{"d_model": 128, "n_experts": 128, "experts_per_token": 2, "d_shared_expert": 0, "router_score": "sigmoid", "routed_scale": 1.41, "vocab_size": 4655, "optimizer": "adam_atan2", "beta1": 0.9, "beta2": 0.99, "train_tokens": 353900000, "steps": 7512}
Below are experts of layer 7 (counted from 0) of a mixture-of-experts language model. Rows are named router (the router's row for the expert), down (a neuron's output weights, with its number) and show model dimensions 0-127. Each number is 200 + 40 x the weight over its row's rms, rounded and kept within 0 to 999.
Before each expert's rows: a language model's description of what the expert responds to. This comes from a sample of Wikipedia text that the model never trained on.

# expert 8
LaTeX backslashes in math, digits in year lists and tables, and accented-letter byte pieces in foreign names: \Gamma, 2009, S-án-chez.
router,160,150,235,213,218,224,194,80,220,159,247,157,126,245,154,185,272,155,251,140,242,225,221,118,118,257,170,198,260,126,232,186,244,227,190,180,166,231,227,196,197,163,158,217,199,150,170,288,153,202,142,260,219,209,223,195,225,302,179,222,185,201,213,223,213,221,193,172,203,190,193,180,235,252,175,171,214,245,242,223,168,176,193,249,195,193,200,113,163,196,253,228,108,197,189,183,125,160,258,188,248,211,198,181,186,172,174,169,171,209,161,240,237,262,199,220,255,267,244,192,234,226,150,163,196,188,216,240
down1,159,177,146,217,187,217,240,341,211,228,145,127,184,209,215,197,150,179,207,154,191,194,207,99,190,242,201,169,230,197,206,202,208,185,157,184,223,185,174,251,156,170,184,116,207,211,179,193,207,161,133,159,199,191,190,221,191,254,143,244,163,285,180,263,256,164,198,172,262,193,241,168,305,252,155,101,167,222,203,219,243,195,190,204,212,199,213,206,214,225,178,159,188,181,231,159,214,262,221,235,263,190,241,201,199,233,119,202,162,233,159,237,192,222,253,185,177,197,189,201,268,189,221,173,166,224,126,308
down2,250,274,262,241,176,252,170,197,75,238,199,201,238,149,168,225,198,159,168,240,281,219,193,194,162,238,253,187,312,185,187,195,255,223,168,208,172,152,257,209,227,228,160,181,251,229,174,135,209,178,219,170,124,237,111,253,201,153,212,169,221,165,225,272,162,216,179,206,183,133,151,186,146,225,235,171,163,228,170,232,240,248,200,199,265,214,151,208,213,166,205,199,248,202,192,148,240,233,163,215,260,225,173,191,111,193,190,160,259,195,188,227,278,201,178,253,206,208,182,193,250,243,174,265,203,206,164,178
down3,230,216,199,219,239,249,172,240,211,210,173,127,228,197,198,73,208,209,160,278,161,234,189,129,113,223,266,169,191,156,182,165,175,227,241,213,66,223,241,183,241,225,225,206,224,183,258,146,208,220,244,265,228,205,196,136,148,185,220,237,239,205,146,208,205,199,191,217,144,169,222,124,223,184,193,192,192,227,214,193,195,194,177,195,269,220,177,274,199,173,168,150,213,165,216,163,148,233,283,250,231,272,179,211,212,204,245,181,180,219,227,199,191,175,228,166,96,202,232,178,127,145,151,214,194,236,172,251
down4,152,192,209,139,139,176,151,164,141,202,194,235,227,220,112,136,234,167,219,177,195,173,215,177,168,242,163,199,239,174,239,205,244,162,234,157,245,115,238,232,172,197,208,149,183,172,194,227,222,227,157,155,274,285,227,190,166,202,214,135,164,213,172,176,221,244,207,168,175,171,175,136,167,257,182,262,131,234,138,192,243,190,162,236,238,142,251,238,142,135,220,168,187,156,197,239,280,191,213,189,232,229,254,255,208,122,167,227,211,307,206,215,213,135,123,220,252,216,165,182,201,239,179,179,218,225,258,208
down5,178,191,199,219,145,203,231,283,195,172,105,154,176,232,196,158,233,263,187,250,156,193,133,123,210,234,184,180,213,188,142,174,119,209,180,155,219,155,229,298,147,192,217,166,249,237,226,220,197,182,203,183,158,138,205,230,193,193,105,201,194,240,123,235,171,253,192,226,179,221,155,230,176,278,167,190,197,178,210,195,229,133,189,132,220,236,194,178,200,267,151,162,224,173,132,142,235,267,256,160,114,187,173,216,269,181,236,194,248,234,156,232,172,228,186,226,208,143,242,184,209,196,191,226,210,229,162,273
down6,300,173,173,146,223,213,213,179,210,204,206,261,236,248,271,201,163,227,191,221,139,152,292,248,178,218,164,214,200,227,139,199,236,253,213,203,289,264,161,195,209,211,222,231,136,220,165,219,197,182,236,193,193,251,230,190,231,180,171,233,207,102,252,145,157,166,180,183,175,244,132,197,205,239,166,218,260,131,181,237,182,113,133,260,204,219,216,177,212,152,218,184,216,239,216,266,227,141,194,245,242,209,295,184,198,170,162,233,195,165,179,194,196,152,208,129,172,229,240,304,214,212,199,165,196,245,149,220
down7,203,211,230,222,150,212,179,201,169,183,243,250,253,191,176,166,204,234,198,164,205,166,131,209,196,193,237,192,148,215,260,224,185,182,158,235,256,229,197,177,71,179,144,200,249,195,168,181,288,210,189,194,194,284,239,255,223,216,203,272,179,198,208,206,253,164,187,279,185,223,189,209,195,206,144,165,184,193,160,288,245,165,95,196,205,193,204,188,222,207,263,256,217,188,195,261,172,158,161,183,189,247,254,133,205,206,276,209,224,256,108,288,213,227,229,233,270,217,258,220,190,121,230,223,239,236,183,195
down8,109,203,211,149,186,193,185,105,186,148,155,186,234,149,177,189,171,230,186,251,201,209,174,231,182,246,138,181,176,183,168,186,230,190,186,217,149,177,234,122,128,228,177,175,229,133,164,141,237,226,115,143,209,178,243,210,198,146,291,185,184,213,209,187,200,174,241,173,189,177,95,279,159,188,176,230,193,179,190,192,146,214,210,236,186,156,220,206,203,207,206,195,250,253,184,144,189,196,221,218,168,172,205,189,256,237,170,184,182,236,130,133,233,193,241,177,266,260,211,176,162,182,77,211,182,179,90,238
down9,260,285,205,223,202,167,197,166,194,173,266,171,222,195,224,209,249,148,225,269,173,225,262,263,256,253,211,120,174,258,137,216,269,209,247,194,229,199,225,132,194,222,191,179,202,269,210,192,250,207,241,220,245,211,131,225,200,199,231,181,144,218,228,194,148,264,258,183,144,199,138,124,204,198,191,251,208,156,181,164,276,131,211,202,128,206,297,216,171,193,197,206,253,237,183,207,191,173,239,235,169,172,223,170,219,254,159,224,136,127,134,147,193,191,246,208,237,216,218,189,247,197,173,164,127,222,237,161
down10,219,185,244,169,192,171,151,227,210,237,201,179,222,221,175,225,166,160,315,199,251,152,229,196,191,220,173,157,159,194,204,207,217,218,134,222,156,180,163,112,226,184,163,204,197,229,245,156,249,199,236,73,236,214,210,231,208,173,189,159,161,211,148,181,264,214,139,214,278,219,209,203,197,233,203,195,156,244,209,129,207,207,139,134,177,149,175,139,251,233,185,193,179,160,181,202,231,195,271,189,217,184,252,206,185,162,246,256,245,235,188,243,160,161,143,84,186,265,169,213,184,147,205,213,253,265,290,184
down11,141,172,213,193,287,157,202,208,241,222,228,167,161,167,221,210,194,203,235,144,174,183,275,181,233,172,226,113,198,121,159,199,230,241,251,236,176,155,200,237,169,240,219,130,197,150,251,170,264,205,189,116,260,175,204,204,228,195,211,172,211,236,211,164,122,227,171,243,140,138,188,123,212,190,192,227,183,218,148,183,176,252,201,96,218,219,206,236,234,160,190,75,205,221,172,226,220,249,185,252,203,231,204,163,188,134,216,162,187,251,248,204,200,212,292,145,151,225,194,155,247,227,181,136,224,185,188,164
down12,208,216,307,171,201,182,172,167,222,282,203,184,169,165,127,165,243,201,142,185,187,206,167,152,202,176,141,152,186,210,170,206,172,212,143,157,253,177,203,202,203,171,195,215,125,171,209,190,134,193,228,162,165,177,276,133,217,213,175,258,243,201,191,160,242,241,209,299,229,249,222,234,150,277,212,143,188,210,293,165,178,263,223,177,188,140,225,212,188,228,196,149,228,265,198,235,198,189,198,197,223,188,104,196,153,265,199,179,204,218,212,118,221,261,127,179,202,163,182,139,179,198,276,159,133,196,241,195
down13,238,177,184,214,294,202,168,135,165,137,193,196,234,152,257,173,203,119,146,237,187,192,238,168,259,227,203,117,174,211,156,158,252,231,240,178,218,204,192,192,146,213,242,238,199,213,147,243,194,200,221,202,222,186,204,150,266,168,187,146,123,239,207,231,218,122,265,181,270,174,150,185,200,206,201,215,222,140,197,199,237,163,155,236,214,173,181,191,203,222,219,199,289,132,182,243,187,315,238,243,183,184,218,153,225,226,195,214,159,288,155,176,155,191,209,134,254,260,148,235,165,169,173,182,228,202,274,157
down14,259,213,214,257,249,226,153,132,130,118,183,201,173,157,170,210,223,208,213,143,157,219,197,189,196,194,174,170,187,227,273,172,270,179,184,167,204,159,159,224,205,146,246,204,121,214,236,256,149,257,208,158,200,119,197,220,55,188,283,207,193,230,152,163,195,159,189,256,248,217,222,144,173,223,237,182,212,179,212,185,180,158,177,185,229,150,171,153,136,175,157,216,228,163,149,217,202,249,270,216,221,121,224,216,170,169,151,191,233,167,157,242,224,176,253,179,231,228,178,183,260,169,170,171,192,273,210,253
down15,158,202,166,183,171,189,268,159,187,216,186,184,187,213,201,194,213,137,309,207,227,167,172,141,192,256,260,185,249,148,161,227,220,248,222,185,211,191,139,196,144,172,206,214,199,211,251,250,229,147,186,200,192,165,222,165,136,263,216,228,239,212,212,170,213,211,236,171,184,170,176,179,223,164,247,214,203,132,180,188,174,243,152,165,156,303,287,205,136,180,145,243,236,125,238,187,159,165,178,176,150,179,280,242,214,255,194,211,247,204,179,170,138,237,185,108,110,233,174,134,183,232,258,172,209,124,185,238
down16,176,173,130,193,225,236,121,208,210,224,196,189,205,198,122,229,182,249,173,209,222,112,221,247,184,225,224,190,160,208,204,237,192,196,287,263,183,169,188,170,98,158,165,217,195,168,199,219,237,274,179,208,215,139,218,247,139,181,283,217,203,182,148,155,238,190,234,223,176,106,227,171,222,230,310,179,233,187,238,225,248,233,165,256,215,181,183,249,268,156,184,249,167,137,189,244,266,206,89,147,281,181,176,177,241,163,167,220,152,216,171,216,193,213,171,160,209,238,243,223,206,178,175,199,156,207,201,213
down17,243,206,267,202,260,197,161,133,208,77,123,180,216,125,143,183,169,206,270,247,187,178,208,252,205,234,218,155,216,235,153,144,162,188,164,195,296,245,256,152,208,183,129,202,223,90,228,184,144,216,170,160,198,213,188,141,231,181,227,171,162,209,178,209,187,223,265,166,181,201,211,249,216,212,277,228,214,103,165,208,182,250,225,198,216,170,221,222,158,159,234,213,238,242,201,231,232,193,253,186,219,143,230,258,210,166,158,210,266,203,224,244,165,206,192,117,202,189,192,187,227,175,176,240,160,157,258,181
down18,213,155,128,229,226,202,209,265,264,215,198,166,196,193,273,220,239,242,237,208,252,178,226,145,226,189,214,180,262,225,249,163,230,215,220,176,264,220,175,266,157,226,234,198,160,261,216,231,140,183,210,184,253,262,158,214,211,185,162,190,268,215,181,119,171,187,188,154,170,268,184,181,171,262,218,188,165,223,209,116,129,262,222,219,207,199,233,179,192,190,228,190,226,204,204,201,243,170,241,217,156,165,158,219,185,159,330,240,186,243,229,106,233,204,197,139,164,198,180,100,144,203,189,224,162,268,129,208
down19,209,207,240,147,181,176,235,218,232,177,249,192,213,240,208,163,193,233,204,143,165,179,148,275,274,242,185,142,213,142,162,157,232,234,203,209,250,210,239,198,184,222,172,218,215,240,310,143,72,274,240,201,245,219,215,228,288,169,209,178,157,236,196,272,250,227,216,255,206,158,277,241,212,201,210,256,103,192,185,195,239,222,252,189,244,211,213,171,145,189,292,260,239,214,163,212,224,152,225,194,153,246,207,146,181,201,211,159,186,164,188,208,200,178,215,182,220,123,248,207,238,194,184,201,160,234,135,219
down20,202,234,249,201,151,207,189,249,150,146,170,250,166,152,195,115,242,257,163,280,163,187,189,215,140,290,217,169,170,239,213,190,190,198,248,216,242,188,204,185,159,181,175,192,205,267,241,186,167,249,220,198,215,131,195,255,123,188,231,231,177,125,220,224,198,271,180,194,263,215,179,215,204,205,191,152,252,240,205,147,184,248,251,148,237,193,241,96,187,197,207,182,208,115,242,229,235,179,176,160,180,252,224,189,135,203,142,176,250,170,222,201,143,147,226,256,287,257,178,241,130,230,220,208,168,209,146,226
down21,155,147,189,239,266,242,137,159,178,199,263,305,269,206,207,269,173,241,148,210,199,236,206,218,120,183,136,155,181,183,250,193,211,177,214,202,189,152,181,152,179,192,192,140,226,222,251,222,188,224,49,188,201,194,195,238,119,163,208,166,194,244,225,215,290,173,218,177,226,229,192,150,198,171,124,256,212,156,224,178,231,170,165,236,240,256,160,215,250,145,173,189,223,178,239,185,218,128,209,160,266,265,238,181,188,240,194,211,161,161,245,182,186,199,163,179,204,186,212,207,182,199,171,138,240,151,238,254
down22,217,88,224,235,215,187,206,281,207,152,225,212,174,224,225,208,192,211,180,219,128,239,271,233,218,263,129,173,163,199,203,212,207,204,170,186,258,248,239,218,211,231,213,222,271,125,244,145,202,159,144,252,274,158,237,205,179,165,177,210,202,148,230,208,157,201,202,224,186,248,250,189,161,213,280,185,177,199,246,172,174,160,179,185,180,144,242,221,240,216,198,149,280,290,146,218,159,218,226,188,232,177,130,110,187,158,217,219,191,191,143,229,228,190,117,241,215,171,130,189,202,176,239,179,229,285,202,261
down23,239,172,202,201,133,199,206,187,201,249,207,297,160,219,256,195,242,74,184,168,194,169,188,163,213,200,188,168,155,211,227,198,246,239,188,204,223,170,194,127,116,228,168,200,195,204,182,191,220,141,196,151,199,225,174,205,253,258,175,133,88,264,180,204,243,211,198,242,156,265,138,190,182,213,214,237,282,190,267,195,230,181,250,224,173,165,146,211,179,169,190,221,230,192,255,221,205,216,207,209,241,133,162,190,253,160,251,234,135,227,241,223,185,197,202,222,153,229,206,189,153,278,177,270,234,121,290,212
down24,238,239,177,172,278,192,233,254,169,205,186,172,203,160,176,208,190,168,234,223,207,233,279,143,228,165,261,226,260,166,190,197,160,203,202,232,142,224,242,171,148,236,210,140,163,223,273,147,125,211,302,231,229,131,135,143,166,159,209,207,230,238,213,204,201,180,172,147,140,215,202,150,157,235,220,247,244,152,192,153,212,225,141,248,218,178,219,192,249,201,212,57,213,202,182,171,219,259,144,199,202,208,194,221,164,100,252,165,168,150,196,146,151,247,176,217,184,176,180,169,205,239,260,213,198,227,187,229
down25,288,207,221,204,226,233,219,239,263,244,205,230,149,226,197,171,109,237,208,212,221,212,185,235,176,199,230,275,149,207,176,222,198,236,199,200,248,204,230,180,228,197,230,188,198,201,200,169,188,292,199,201,218,216,182,263,209,220,224,211,137,247,157,211,249,238,200,237,228,189,132,208,182,240,240,268,191,249,323,174,160,142,138,213,186,170,233,248,289,163,274,134,178,185,133,193,200,191,129,176,147,202,225,219,113,202,175,196,269,204,223,209,167,254,131,229,189,263,164,194,165,211,233,125,201,172,122,190
down26,197,181,210,192,177,182,115,188,211,279,212,226,234,197,166,197,206,189,257,156,229,211,195,286,208,180,83,224,271,229,173,199,200,202,269,248,246,217,222,173,144,175,193,202,198,202,180,157,196,169,225,166,257,274,125,160,218,250,192,230,220,180,159,159,211,174,180,156,175,172,212,270,205,242,199,220,243,271,106,191,225,230,180,195,155,164,214,228,169,160,160,184,197,168,221,193,289,223,149,188,247,115,194,217,283,229,230,154,170,209,106,209,141,261,201,217,192,157,243,235,130,173,216,246,239,244,203,150
down27,133,133,179,247,102,136,283,157,142,167,211,158,226,210,222,159,255,152,205,214,151,162,256,210,219,289,229,146,206,123,235,214,197,236,252,250,176,223,194,186,201,156,204,201,204,185,154,225,297,182,123,214,276,213,184,260,148,208,254,195,186,246,211,182,175,199,195,189,204,206,219,206,196,162,217,265,225,215,188,205,173,118,213,247,208,192,191,161,152,165,259,243,222,192,237,166,239,166,208,157,290,244,253,195,175,164,195,207,200,260,171,242,229,175,178,166,167,142,182,196,154,188,239,228,223,234,158,105
down28,205,233,104,223,205,203,194,121,137,196,166,166,204,204,182,232,150,224,169,223,197,151,213,233,183,148,181,162,241,259,170,219,204,150,193,235,175,140,160,207,249,202,245,182,166,169,203,150,192,186,179,258,185,243,185,242,161,250,183,161,183,135,242,141,206,168,207,199,57,149,120,217,135,225,141,162,187,144,168,173,166,247,202,232,250,289,210,172,263,249,197,210,179,222,242,149,190,186,221,205,171,189,252,279,137,175,196,206,309,197,184,176,204,182,216,197,195,206,178,135,255,127,248,205,200,183,184,203
down29,199,202,182,175,246,255,178,310,153,216,264,111,195,201,110,195,169,120,222,201,193,205,243,215,163,224,205,134,212,116,168,204,174,243,149,178,199,165,179,205,233,185,139,134,202,182,198,192,189,121,149,205,213,182,188,185,174,245,173,258,194,248,171,203,198,116,224,186,260,201,223,157,193,271,190,116,175,173,173,238,244,206,212,197,259,203,168,197,258,263,228,208,161,181,196,200,152,184,247,214,199,282,200,202,213,234,152,178,207,259,163,256,234,275,243,218,136,182,301,206,214,248,234,191,155,176,158,219
down30,178,250,192,204,295,230,156,179,245,192,185,259,196,250,247,231,206,162,218,221,165,240,211,187,188,209,258,174,183,261,199,160,257,197,180,179,182,224,225,217,227,195,211,301,214,184,253,171,149,235,186,183,178,241,179,132,122,234,246,271,141,163,166,255,151,179,208,189,210,192,214,171,214,235,225,167,183,284,275,194,226,262,176,143,195,197,205,178,190,188,166,216,158,187,265,303,159,162,194,179,131,208,204,216,232,162,142,267,173,260,200,138,242,208,214,168,206,185,205,141,242,199,219,234,290,113,177,127
down31,173,226,182,244,132,173,177,196,198,233,196,178,157,238,248,174,251,216,185,116,171,182,191,203,226,145,213,133,162,193,198,232,249,175,265,231,200,186,234,214,161,183,159,187,191,243,239,167,230,188,170,202,233,109,188,208,194,210,260,244,162,250,212,225,139,139,166,173,220,266,156,224,212,215,256,183,159,204,200,347,236,210,238,144,160,272,184,211,174,164,286,160,193,213,228,211,195,251,178,243,240,133,134,186,213,170,164,192,151,139,212,207,160,275,132,179,206,145,238,145,149,201,152,210,139,182,175,148
down32,193,223,218,204,250,186,218,140,141,202,200,259,154,188,165,199,190,166,219,233,159,214,244,178,176,233,155,137,296,146,188,151,228,236,242,191,174,242,182,186,205,158,95,182,210,140,167,139,241,238,134,203,241,245,165,242,195,195,233,167,186,241,169,162,214,205,213,205,238,200,272,218,193,229,184,262,287,219,206,179,211,204,222,130,295,182,199,177,246,194,238,239,101,218,168,174,182,217,238,268,256,125,181,167,167,176,130,118,187,200,177,187,189,211,243,241,168,221,218,141,231,238,160,266,180,236,158,145
down33,200,122,229,166,131,185,234,193,138,124,149,164,184,123,168,114,182,232,238,207,161,164,242,154,203,267,262,215,171,173,197,201,185,127,121,269,167,265,250,215,188,230,179,228,145,269,214,191,212,157,193,237,217,194,211,131,255,229,206,147,162,240,210,136,149,165,219,157,184,235,229,220,216,215,204,187,184,257,236,178,175,235,173,147,212,216,199,239,205,184,155,191,181,170,240,154,252,217,171,241,173,156,201,115,196,111,185,213,197,176,181,188,204,185,168,265,224,223,196,295,238,184,256,165,184,231,208,289
down34,175,207,205,221,210,135,181,190,169,171,209,176,239,155,133,138,204,161,257,118,140,168,197,173,168,210,203,229,156,271,165,149,199,232,135,240,189,159,213,235,212,261,180,217,196,204,170,193,299,163,210,145,192,228,151,223,230,226,257,185,173,280,216,221,134,201,176,251,154,249,163,197,177,265,260,176,216,204,160,164,219,182,166,237,248,195,155,265,236,146,132,190,200,178,224,180,277,242,205,206,163,198,284,183,257,149,183,201,160,245,228,243,219,142,193,126,213,193,242,209,185,306,226,139,198,219,227,258
down35,134,185,216,131,225,209,175,160,202,178,196,253,188,237,188,211,209,236,203,192,269,178,141,191,209,193,295,205,151,234,135,203,196,173,201,170,210,251,155,249,172,214,121,170,229,252,219,217,231,160,179,183,293,174,220,278,141,199,134,208,229,184,271,156,244,166,233,227,237,240,135,258,199,273,142,218,168,225,239,200,186,213,245,196,219,189,154,193,186,157,275,150,183,181,218,181,199,156,126,279,235,206,186,219,201,242,256,157,133,209,277,190,101,134,172,184,205,265,215,240,197,169,191,188,256,192,235,196
down36,215,184,197,188,173,171,187,215,192,136,214,171,208,151,310,222,220,194,171,261,237,143,140,239,205,230,195,192,231,284,173,247,150,210,189,267,166,118,181,213,186,278,148,198,142,183,169,219,264,200,196,203,245,308,178,197,207,205,133,177,242,189,131,227,181,147,215,224,219,186,177,198,144,203,248,267,186,171,164,202,223,173,191,184,186,197,171,177,254,202,233,153,176,296,169,223,243,253,162,225,230,170,259,188,218,167,196,145,235,229,202,197,215,203,176,172,294,228,170,121,189,205,131,281,278,185,242,228
down37,210,190,239,224,240,221,202,169,120,218,191,204,240,122,175,187,223,222,215,257,155,193,187,318,165,216,169,243,174,165,239,193,123,180,184,196,244,219,203,235,141,237,155,321,199,194,267,251,147,214,220,197,230,215,157,107,132,225,217,157,178,218,138,243,197,181,181,230,217,150,182,224,176,229,153,206,194,230,198,177,187,198,255,169,321,217,259,220,237,145,229,249,180,221,173,200,220,157,123,228,193,191,160,223,214,231,271,279,298,171,222,246,217,247,204,177,171,224,231,187,177,189,186,179,180,169,217,215
down38,207,197,177,230,195,228,190,274,212,161,147,146,233,208,207,251,213,166,217,256,197,159,160,147,162,236,170,169,215,158,221,253,157,221,129,105,183,172,206,245,168,172,166,137,259,199,220,244,188,199,167,173,188,161,202,186,195,210,110,246,152,216,107,221,230,174,194,202,217,220,197,136,238,285,140,114,234,187,205,210,261,188,211,116,193,252,206,236,269,231,212,135,247,194,208,145,210,207,227,238,179,165,168,196,220,237,210,167,246,236,220,213,168,217,269,153,179,176,326,238,195,246,234,208,202,239,168,265
down39,245,173,190,206,155,222,242,165,160,181,195,132,194,205,227,227,223,106,210,190,181,123,189,147,253,183,154,216,215,212,191,158,234,289,170,186,250,197,239,182,255,250,230,212,238,207,166,155,224,217,234,151,227,287,145,214,196,266,247,165,173,189,172,129,300,258,164,169,170,186,196,218,192,196,153,161,176,248,207,239,249,194,166,141,233,115,190,207,256,194,255,186,176,70,148,220,156,241,245,197,269,231,262,191,214,171,199,176,182,228,166,177,180,236,176,202,210,238,177,217,156,259,172,144,260,194,180,204
down40,186,190,273,223,154,217,176,250,261,152,249,178,145,140,191,221,202,238,187,205,173,201,140,216,246,214,210,217,142,224,297,290,220,234,166,255,227,199,124,237,293,155,171,248,217,287,229,209,210,214,239,187,198,221,166,150,213,214,238,160,183,241,257,197,184,184,213,186,240,168,202,225,179,250,176,170,186,263,195,196,242,198,220,212,223,169,291,200,197,194,213,189,159,191,236,252,182,310,212,195,156,243,244,197,221,262,220,187,125,182,147,133,163,165,218,242,178,218,131,229,234,148,238,204,208,306,191,174
down41,192,181,199,186,241,209,216,174,229,201,273,214,149,148,224,168,205,177,203,234,200,135,239,135,183,259,198,85,226,129,196,176,191,210,170,224,173,158,185,93,164,217,220,213,224,171,212,266,220,169,197,176,239,198,195,216,229,232,253,185,165,190,159,216,146,285,176,223,251,255,196,197,85,286,186,160,191,220,240,181,211,205,239,231,179,204,186,182,205,232,235,169,210,125,197,203,223,230,262,175,235,252,193,199,235,208,156,148,166,224,188,199,252,254,303,128,294,206,183,169,190,126,234,218,216,235,165,135
down42,152,178,171,228,185,230,232,116,129,187,147,142,197,167,203,261,180,258,278,262,234,203,273,161,244,185,232,224,189,164,171,210,166,178,153,163,84,172,201,247,213,149,218,229,169,210,161,170,167,263,185,92,245,234,176,232,141,206,188,266,284,153,224,190,218,182,201,163,226,140,211,223,147,240,209,193,190,197,253,218,255,203,231,210,262,223,199,250,130,257,212,191,187,239,174,149,280,200,220,194,269,214,182,173,204,219,202,208,229,182,242,218,175,171,160,217,241,259,169,271,274,208,205,183,199,246,183,216
down43,299,193,181,161,213,182,185,224,209,159,184,222,159,165,161,174,235,225,189,207,293,230,217,235,214,202,217,153,176,176,215,214,205,227,198,113,244,192,153,160,251,191,263,216,140,207,244,245,230,220,204,176,203,231,170,209,216,213,201,224,218,186,219,299,258,184,264,283,162,225,192,166,242,194,214,193,222,234,193,140,229,124,202,125,197,258,179,172,172,155,231,232,186,292,226,184,144,112,290,116,125,140,235,200,190,173,236,225,233,139,155,203,231,187,247,210,283,187,179,177,188,144,186,192,157,222,183,252
down44,209,195,208,174,184,247,233,162,126,281,236,168,261,205,183,192,167,196,191,236,160,134,168,332,251,137,114,237,215,243,225,166,171,152,184,161,181,187,208,123,236,246,116,171,180,180,248,187,197,196,166,256,248,220,249,189,204,173,161,187,192,173,204,157,96,224,250,221,258,202,157,186,179,164,176,186,204,149,255,231,177,197,221,228,271,221,253,176,257,173,193,212,135,232,227,184,164,157,201,197,198,165,169,237,204,146,226,168,125,200,180,211,175,170,233,159,170,168,162,274,265,188,266,202,163,193,151,215
down45,130,202,241,214,192,152,214,227,166,249,285,273,215,112,222,225,257,234,237,173,166,154,257,197,223,196,201,129,198,224,127,178,272,239,189,244,287,168,183,166,211,238,202,180,178,225,173,213,209,232,164,151,181,181,140,242,175,189,183,208,199,236,189,145,211,212,237,204,225,198,216,263,197,213,223,287,202,129,204,96,276,182,174,185,170,228,209,218,257,160,234,157,138,201,245,217,267,197,228,235,255,126,208,211,207,169,129,224,224,257,174,164,162,210,289,200,199,214,206,170,173,229,206,287,241,165,235,191
down46,202,279,82,214,237,192,190,225,168,153,168,163,157,253,213,177,124,189,238,188,184,224,189,236,186,206,248,194,188,269,122,160,238,192,184,226,170,175,151,277,196,250,222,258,185,221,168,164,197,183,181,211,163,231,115,268,197,146,202,134,210,198,200,159,205,144,198,170,167,206,165,185,128,219,154,169,186,214,118,123,173,216,176,260,263,149,185,122,214,226,237,204,190,181,182,227,216,284,184,221,164,135,223,249,179,192,241,250,197,226,167,204,163,182,198,163,184,179,217,173,253,157,205,235,227,325,168,196
down47,168,211,244,205,213,178,182,150,166,251,162,245,208,119,277,211,223,218,196,184,178,184,236,242,230,85,195,153,223,162,138,150,188,280,221,234,214,219,218,114,181,142,171,148,201,232,186,187,244,227,252,131,239,131,178,171,205,155,254,212,238,185,200,203,190,247,195,304,205,250,176,221,193,228,186,225,229,272,206,134,244,226,221,168,247,195,269,175,268,133,203,167,255,233,244,173,208,190,214,198,187,267,164,194,187,157,177,170,130,186,214,204,99,240,206,180,155,228,223,227,203,169,216,226,280,164,172,199
down48,225,204,162,133,235,246,187,354,207,222,234,97,193,204,109,207,171,147,209,182,177,189,248,193,148,227,234,159,227,114,176,177,192,249,166,172,181,189,183,196,219,187,161,127,239,193,242,133,166,113,217,174,194,168,178,169,187,217,168,230,190,219,232,202,149,159,246,155,243,214,189,182,174,236,204,117,174,164,188,206,192,235,209,206,226,224,158,208,197,315,191,229,209,160,179,147,203,194,293,183,196,233,193,219,238,252,201,212,272,208,180,247,286,266,202,233,146,213,224,215,196,212,230,197,153,179,171,252
down49,165,219,159,160,181,170,226,197,86,214,236,227,205,133,135,199,218,151,218,232,130,187,139,139,173,209,231,158,214,212,170,198,206,268,192,229,218,234,267,180,228,216,189,197,178,225,241,179,238,211,242,155,188,210,166,212,170,192,218,146,162,326,207,92,219,200,195,203,185,197,209,122,189,123,153,209,291,220,145,207,201,222,102,185,199,108,191,210,239,208,223,202,213,168,201,196,142,193,202,196,217,217,200,188,177,250,177,286,155,166,263,169,224,148,208,168,238,216,215,123,201,259,235,218,180,220,189,274
down50,247,186,180,246,236,232,173,159,235,204,152,273,215,224,210,145,178,205,157,270,160,231,173,277,150,204,198,203,310,256,323,160,160,225,210,230,196,208,142,194,208,201,211,235,293,177,215,204,199,220,163,202,153,175,180,290,214,261,247,200,157,132,229,168,219,212,142,147,246,213,153,212,239,245,213,191,252,196,191,234,197,205,118,202,157,223,225,192,218,260,233,226,205,163,208,183,202,219,189,183,136,178,201,194,196,192,276,249,192,165,115,289,250,208,171,225,254,226,214,265,129,196,227,184,219,172,187,215
down51,267,199,181,234,224,177,158,234,203,192,196,181,175,274,134,142,226,157,219,218,213,264,227,223,230,186,229,145,253,238,108,237,246,174,184,244,169,180,177,141,148,161,156,181,201,219,245,209,209,221,237,201,186,226,206,216,146,222,192,266,255,139,258,178,132,222,248,285,224,246,91,189,149,225,214,142,253,214,212,260,222,214,214,160,262,196,225,176,196,187,143,195,249,199,208,111,167,215,200,181,223,174,222,183,196,186,184,197,265,245,145,214,198,268,196,239,248,177,215,197,320,258,214,185,263,244,194,182
down52,190,236,120,227,205,184,144,221,211,112,238,226,211,177,153,214,127,207,121,205,153,252,182,192,202,190,233,230,234,227,261,213,163,177,275,223,215,207,200,196,188,223,240,166,137,207,174,224,229,214,255,180,102,236,244,208,199,229,184,211,282,211,240,153,171,209,158,266,187,169,220,157,125,148,152,235,151,225,175,248,169,237,188,138,195,194,110,232,205,211,191,185,186,172,150,227,200,200,187,236,241,276,216,204,233,196,214,204,125,157,153,194,191,116,249,184,175,170,151,149,213,177,137,176,329,232,201,223
down53,151,214,187,117,222,182,132,183,212,224,188,164,218,132,169,171,216,219,235,194,257,259,144,233,196,243,203,138,194,204,268,200,168,185,192,127,167,200,154,264,154,259,201,222,174,248,194,196,232,185,293,173,141,209,268,216,161,162,189,203,187,218,108,172,150,161,211,248,184,267,211,182,258,234,197,194,150,203,254,184,180,166,180,183,190,182,219,166,220,272,200,107,145,167,184,171,198,246,155,187,185,193,251,238,166,180,185,157,131,140,251,187,269,232,195,98,182,153,240,169,187,199,182,270,219,272,174,225
down54,191,166,224,250,148,167,151,183,203,106,233,226,169,199,209,151,217,280,301,188,247,197,191,231,139,210,236,210,245,155,234,201,185,131,138,220,154,217,138,212,185,176,178,201,239,126,263,204,262,222,232,200,195,253,194,233,215,172,205,191,136,161,163,203,220,176,139,180,190,178,210,225,275,268,192,268,237,219,212,166,209,160,219,147,242,272,184,237,232,273,178,243,221,187,223,189,175,194,164,225,207,170,247,225,227,192,187,141,222,218,137,231,121,149,203,228,290,278,210,244,196,169,190,204,264,161,129,242
down55,182,143,165,183,225,207,236,169,256,167,251,160,167,162,124,262,202,153,197,216,181,306,274,208,215,182,220,147,195,213,204,112,181,264,173,210,241,166,207,247,161,166,154,256,153,150,221,152,250,163,143,150,292,251,194,214,233,150,173,178,231,207,183,197,187,181,260,173,156,224,157,158,174,293,215,234,182,91,212,175,188,188,238,177,201,183,198,212,169,192,185,174,186,191,138,244,208,167,203,177,234,141,251,173,194,218,224,203,218,202,239,280,160,230,234,158,231,282,201,200,218,203,175,210,251,228,284,258